Below are experts of layer 5 (counted from 0) of a mixture-of-experts language model. Rows are named router (the router's row for the expert) and show model dimensions 0-191. Each number is 128 + 32 x the weight over its row's rms, rounded and kept within 0 to 255.
After each expert's rows: "comes before" lists some tokens at least twice as common just after its tokens as in all text. This comes from a sample of Wikipedia text that the model never trained on. Tokens count by the router's weight.

# expert 9
router [169 220 106 166  96 148 115 154  98 158 169 146  98 152 123 109  88 117 157 106  93  79 140 157  98  58 188 113 113 110 156 116 117 149  84 104 154 103 132 135  93  55 170 151 167  73  80 187 162  75 100 133 115 121 140 201  91 118 132 134 120 169 103 112 126  81 159  84 107 139  91  95  81 120 170 195 150 186 166 139 153 156 127 131 148 102 114  78 161 130 162  79 151 135 160 155 109 111 138 111 105 116  96 207 112 132 148 141 132 121  83  93 140 148  77 181 130 133  99 164 144 116  78 126 130 151  91  95 124 172  88 137 130 145 114  98 120 119 141 148  97 134  87  97 138 105  87 156 194 132 174  89 138 123 104 164 131 177 141  64 170 171 157  97 101 147  63 127 175 136 138  84  99 139 121 156 131 113 172 140 138 102 151  98 113 166 147 154 161 170 171 108]
comes before: " ", "\n", " 0", "|", " —", " 1"

# expert 12
router [115 132  79 120  82 143 158 109 112 115  86 110  88 118  86  91 132 114 104 122  78 178 196  66 133 125 113 171 103 151 193 135 175 167 106  72 165 120 104 138 144 124 145 104 143  93 121 145 118 162 168 143  94 119 181 162 115 151 113 114  88 208 143  91  93 115 149 122  67  93 116 163 117 104  70 130 190 102  65 128 142 150 122  70 106 148  70 108 128 141 132  91  89 104 139 140 159 108  77  99 103 118 165 170 112 164 192 114 130 125 116 154 160 176 159  99 154 172 113 170 124 153 139 136 159  88 109 151 141  84 156  96 109 178 182 104  90 109 122 113 180 135 132 156  95 132 103  53 143 132 134 173  98 195 113 164 126 176 125 101 209 161 133 140 103 112 172 141  99 167  67 145 184 120  92 179 121  98 135 106 131 145 149 106 115 103 164 149 150 100 114 108]
comes before: " a", " to", " be", " in", " been", " not"

# expert 16
router [218 132 117 110 131  90  56 144 146 138 131 171 139 168 120 140 132  92 106 187 147 149 168  62 154 150 156 158 118 101 142 110 142  95 152 191 153 171 123 128 135  98 142 153 105 123  89 206 148  95  88  95 127 119 148  97 146  77 170 147 125 119  95 162 103 139 118 106  89 110 173  97 149 183 138 109 146  73 106 115  62 101 114  94 153 167 104 137 139 127 115 125 104  80 202 178 137 146 184 118 149 117 153 114 121 167  97  60 118 108 104  73 141 166 119 159 149 104 100 125 103  84 137 145  79 147  89 181 173  58 134 136 120  93 140 127 168 139 108 112 125  75 105 130 118  84 114 151 142 141 140 168 106 126 177 109 129 147 131  92 176 114 154 167 115 119 129 116 102 111 184 103  90 192 130 121 183 184 159 161 180  82 116 122 173 155 109 158 145 169  74 180]
comes before: ",", " (", "'s", " and", " was", " ="

# expert 21
router [109  88 172 145 126 152 124 112  81  87 104 122 135 156  75  61 147  71  81 144 152  89 123 145  96 123 134 150 160  99  52 121 149  75 121 125  75 112 106 156 124 117 169 126  36 139 121 129 150 139  93  98 130 119 118  56  66  83 140 154 127 118  84 180 160 175 128 158 121 109 150 145 162 152 187 118 169 122 124  95 109 154 146 184 144 150 124 116  47 107  97 118  69 104 172 159 179 117 126 114 100 136 151 114 109 161 200  98  61 101 110 109 147 146 157 167 161  90 179  85 175  78 114 112 163  94 108 118 126 115 175 165 109  95 146 164 100 192 124 146 160 132 118 125 120 119 125 123 166 148 110 181 115 154 103 103 168 145 117  95 145 139 146  80 140 142 188 130 149 162 168 146 145 136  87 164 147  69  78 133 128 178 178  75 123  96 112 120 151 137 123 111]
comes before: " of", ",", ".", " and", " in", " for"

# expert 20
router [117 110 126 147 150  89 169 127 130 169  84 130 106 185 124 146  84 213 101 136 116  94 147  70 155 118 134 120 112 139 133 155 177 174  84 149  93 151 167 170 125  98  88 175 171 123 125 144 199  97 126  64 150 114 136  67 174 178  84 106 112 182 109 122 175 125 109 132 175 168 117 178 117 129  76 164 181  90 156  96 148 106  82 154 145 127 152 125  87 155 109 106  89 132 131 134 172  98 128  80 141 166 191  94  96 104 132 138 105 168 112 137 141 114 154  58 136 130 107 140 138  87 177 161 135  81 136 170 103 167 167 109 151 120 132  63 120 155 134 138 169  65 120 113 148 106 104 165  71  73 154 181 143 172 104  98 182 125 141 120 113  94 141  84 126 117 127  93 110 146 178 104 142 152 173 129 110 111 101 165 187 136 129  78 101 125 177 104 151 119 140 188]
comes before: " |", ",", ")", ".", "–", "%"

# expert 1
router [104 172 115 193 113 150  96 133  75 155  94 179  74 143  94 109 105 170 105 105 152  85 148 140 148 109 152 183 139 126  93 201 142 133 167 187 128 149 162 182 147  59 180 167 124 147 100 177 125 107 101 125 134  76 137 105 176 106 143 124 134 186  77 146 176 147 183 175 163 112 145 119 114 141 129 140 111 126 129 138  99 112 146 129 137 151 156  77 137 144 106  81 172 121 133 123  96 114  81 113 118 162  91 159 121  84 133  85 118 129  80 103  88 136 123 150 174 105 136 187 112 145 119 130  75 118 126 136 190  74 115 177 147 121 115 149 103 163 152 151 135  81  83 149 124 131 104 160 123 129 155 167 140 162 111  86 174 153 102  62 206 102 163  87 153 132 111  92 140  66 128  83 107  95 179 194 149 116  82  68 140 117 142  95 111  86 114 136 147 153  85 177]
comes before: ",", " |", ".", " (", ";", ")"

# expert 19
router [117 147 102 113 131 160 135 168 131 155 123  98 122 102  64 136 122  66 129 180 153  55 139 123 108 137 162 178 180 172 154 116 157 114  87 139 125 125 142  97 124  80 145 115 147 131 121 158  87 167 183 139 139 128 162 123 120  93 145 120 146 151 137  79  69  58 175 102 151 146  79 114  83 183 106 141 174 187  84 109  95 161 144  49 105  70  85 102 128 134 148 114 126 103 120 109  79 125 102 104  87 115 132 125 151 144 123 102  91 135 149 172 134  93  78 114 120 127 122 107 153 180  95 115 179 115 147 102  92 175 125 152 171 149 212 200 107 125 103 148 119 156 134 166  97 144 109 143 105  97 178 155 198 115 141  78 139 133  68  88 160 166 158  81 117 152  87 140 100 136 120 125 138 131 120 150 151 118  52 126 133 162 158 120  83  90  50 130 108 180 145 100]
comes before: " by", " the", " 0", " a", " 1", " to"

# expert 14
router [131 130 108 156  88  93 146 147 141 165  57 137 113 144  88  96  90 137 109 119 188 190 133  48 108 161 135 113 164 143 139 158 136 153 124 140 148 162 115 135 165  91 141 135 122 117 117  87 186 145  82 133 186 139 135 113 153 154 117 123 104 148 133  87 173 110 114 108 166 170 117 142 108  75 108 161 109 131 173 145 169 139  78 170 175  90 166  95  83 100 142 105 137 103 134 153 129  99 123 121 162 137 163 109 115 181 170  95 124 118  96 156 138  90 132  89 203 112 112 155 101 203 145 116 161 112 147 135 116 163 152 104 138  88 103 104  59 153 143 134 134 113  70 164 125 142  68 149  86  88  87 165 151 106 105 171 100  83 139  75 176 119 154  86 135 102 170 144 187 106  98  68 132 141 175 158 173 157  95  96 132 172  85  86  73 100  95  71  73  81 121 144]
comes before: " |", ".", "–", ";", ")", ":"

# expert 25
router [ 78 176 104  91  88 176 140 115  72 174 134 184 144 108 144  69  95 201 114 109 151  98  83 131  84  87 137  77 115 130 138 113 159 106 118  84 141 100 167 118 132  91 119 242 154  76  90 167 122 157 132 168 134 134 115  40 144 144 159 136 117 190  48 108 163  86 158 156  75 123 127 140  90 123 107 153 117 114 152 103 119  77  93 105 150 152 110 111 122  98 126  90 117 134 107 156 152  65 121 107 153 119 110 173 217 125 118 115 163 115  81 112  70 119  70 113 151  82 143 158 110 142 115 124 158 113 131 164  71 130 129  96 129 119 188 146 128 191 115 129 145 157 138 141 130 159 126  75 112 141 118 133 112 164 115 172 104 140 153 138 162 203 145 104 137 103 140  80 119 134 119 121 120 136 188 126 147 127  88 102 136 151  93 169 134 133  69 101 142  94 111 141]
comes before: "\n", " was", "-", ":", " member", " new"

# expert 2
router [ 96 169 101 137 109 195 139 170 100 160 121 169  88 155  75  91  62  96 119  92 112 102 134  93  91 120 152 148 127  76 120 127 143 115 130 121 164 155 155 121 139  95 205 142 151 206  81 159  95 158 119 136 112  98  74 112 123  98  91 178 132 167  76 110 156 102 187  96 206  91  93 108  86  43  96 170 144 144 118 123 153  90  96 165 177 154 114  60 172 153 118  77 119 116 138 133 123 102  98 116 176 149 139 190  79 126 153 115 137  97 129 129 105  69  85  96 156  71 115 132 100 137 110 118 152  90 106 132 161 140 138 170 155 125 117 148  94 151 148 152 123 164 121 154 151 168 147 142 102  93 121 149 155 148 123 152 179 142 168 151 198 126 169 116 155  76 123 107 143  88 163 110  64 103 173 147 160 125  98 109 173 116  80 161 121  98 142 157 146 108 137 107]
comes before: " |", "_", " player", "1", "с", " JPL"

# expert 10
router [102 125 137 149 131 185 164 168  85 161 147 151  99 161 144 129  81  97 146 116 164  63 110 153  79 110 166 119 169 140 108 178 131 124 126 139 104 140 202 117  91  96 145 142 146 106 152 140 102 113 115 128 123 109  88  80  98 165 168  84  97 153  87 125 197 111 196 122 153 145 149  69  96 165  63 123 175 174  48 155 146  71 102 169 148 142 133 148 132 153 128  99 158 118 133 173 176 139 144 118 165 110 148 138 113 116 154 106  84 165 115 153 105 144 105 114  54  86 145 153 165 107 170 115 147  85 100 106 127 133 145 159 178 157 138 124 128 143 129 158 121 174 173 143 119  74 114 154 104  98 125 130 133 110  83 130 164 116  74 135 163 133 169 101 164  98 162 131 198 165 109 129  92  59 113 199 148 108  65  72 157 166 177 148 150 133 115 112 196 131 117 164]
comes before: ":", "N", ")", " (", " of", " in"

# expert 13
router [ 62 126 167 174 116  92 130  94 161 142 111 128 101 158  96 117 170  86  84 163 113 110  97 145 135  57 101 130 106 120 181 113 158 126 175 117  86  66 144 144 147 117 149 187 133 128  98 103  71 129  63 107 169 126 149  70  88 154 152 128 153 165  98 150 123 179 124 139 133 138 153 153 149  75 103 108 184  80  75 174 150  99 133 151 116 118 146  87  80 138  94 125 190 117 114 130 188  97  83  68 151 145 130 153  79 157 149 137 179  82 117 143 115  88 113 119  88 112  57 134 130 147 138 146 110  72 161 162 111  61 125  93  96 120  92  99 154 188 126 188 113 111 150 144 172 119  55 115 183 138  76 170 157 117  87 126 146 144  50 106 144 159 153 107 141 141 149 140  97 133 131 124 149 165 106  96 147 155  95 116  85 140 122 135 120  96  82 146 115  93  96 153]
comes before: " of", " is", " was", " to", " are", " time"

# expert 11
router [ 83 144  73  98 123 140 144 134 138 107 127 135 163 105 119 151 163 144 112  84 191 130 139 127  94  92 109 143  78 128 117 187 141 138 164 120 173 112 148 154 106 185 160 146 112 158 162 140  53  98 114 142 167  92 145 157 114 171 102 138  64 123 147  55 160 162 132 181 132  72 121 171  93 141 107  97 114  85 149 131 122 171 113 108 144 188 128 129 155 142  83 138 115 192 151 147 169  98 124 147  73 122 112  89 200  94 104 152 126 105 153 116 124 103 116 122 113 140 119 120 115 130 126 139 167 175 101 164 172 162 121 129 160 112 134  65 126  71 179 139 113 140 174 116 132 129  92 116  89 117 105 104 104 102  88  94 153 161 179 168 112 140  65 116 150  77  97 182 136  83  90 170 163 147 201 199 142 114  80 112  88  65  68 115 127 170 127 145 152  75 146  79]
comes before: "-", "|", "\n", "==", "The", "==="

# expert 0
router [ 94 132 108 120 141 130 156 156  78 114 155 137 117 163 131 103  98 169 106  99 173 159 148 115  88 105 126 210 149 121 174 147 119  66  98 110 181 144 140 178 179 172 167 131 110  75  89  95 103 168 204 100 128 147 155 109  96  64 119 126 142 137 139 154  71 139 150 108 127 104 117 137 151  59 192 164  94 139 193 166 135 154 116 101 154  44 135 134 160 151 138 105 134 133 126 136 128  72 114 139  74 187 119  88 125 147 114 133 147  87 107  86 121 191 115 131 174 156  88 178 159 127 134 113  98 154 111 123 167 112  91 138 115 181 118 189  72 117 111 137  75 167 159  95 101 178  79  94 144 107 160  93 131 113 111  92 135 138 117 127 120 164 164 162 156  96 125 143  88 182  81  83 101 160 140 138 137 121 118 173 133 149 125 135 114 113  80  80  78 109 130  58]
comes before: " ", " he", " the", " she", " it", " a"

# expert 23
router [109 185  95 173  97 179  97 144 108 170 101 117 103 139 109 139  81  92 162 100 134 125 119 114  94 106 116 121 107  93 109 153 122 121 154 157 183  99 135  84 114 108 153 118 131 140  91 154 114 114  77 163 190 109  99 101 137 119 124 163  82 187 102 162 183  82 154  86 113  94 132 114 115  92 110 152 111 157 103 159 182 121  69 155 155 120 150  78 166 143 104  87 188 146 174 100 139  95 119 137 117 153 125 181 146 121 151 110  96 113  76 134 104  67 118 158 107  98 198 158  77 176 118 126 115 108 143 125 162 101 160 195 169 155 157 152  67 113 168 132 167 131  68 149  71  98  70  63 144  68 148 134 150 146 109 144 147 110 156 116 148 186 146  86 192  90 134 117 200 129 128  99  69  75 170 103 172 110 120 114 131 107 119 130 114  87  93 138 132 148 118 175]
comes before: " |", ")", ":", "R", "V", "O"

# expert 24
router [ 79 154  94 134 105  83 150 129  77 179 158 159  82 152 108  96  93  89 113  67 153  85 143 146  83 142 155 189  89 142  81 151 143 170  72 145 112 171 140 134 121  94 133 142 128 113 100  92 129 173 120 120 127 123  86 113 115 132 142 137  76 199 119 111 173 145 198 172  91 105 119 100 146 127  92 139  96 152 148 116 139 166 120 146 174 161 130  79 159 148 154  58 128 117 120 166 124  63 109 175 125 150 108 165  84 118 106 163 164 140  88 134 147 113 161  76  95  85 102 138 118 124  78 194 154 101  98 109 165 188 205 136 190 136  60 186 182 177 166 166 154 139 157 138 173 128 148 161 157 118 103 170 182 103 117 107 133 123 143 174 141 167  85 114 158 106 123  83 125 109 153  82  97  93 125 105 120 135 162 168 130 159 117 164 124  97 128 142 161 113 122 155]
comes before: "\n", " The", " He", " In", " It", " This"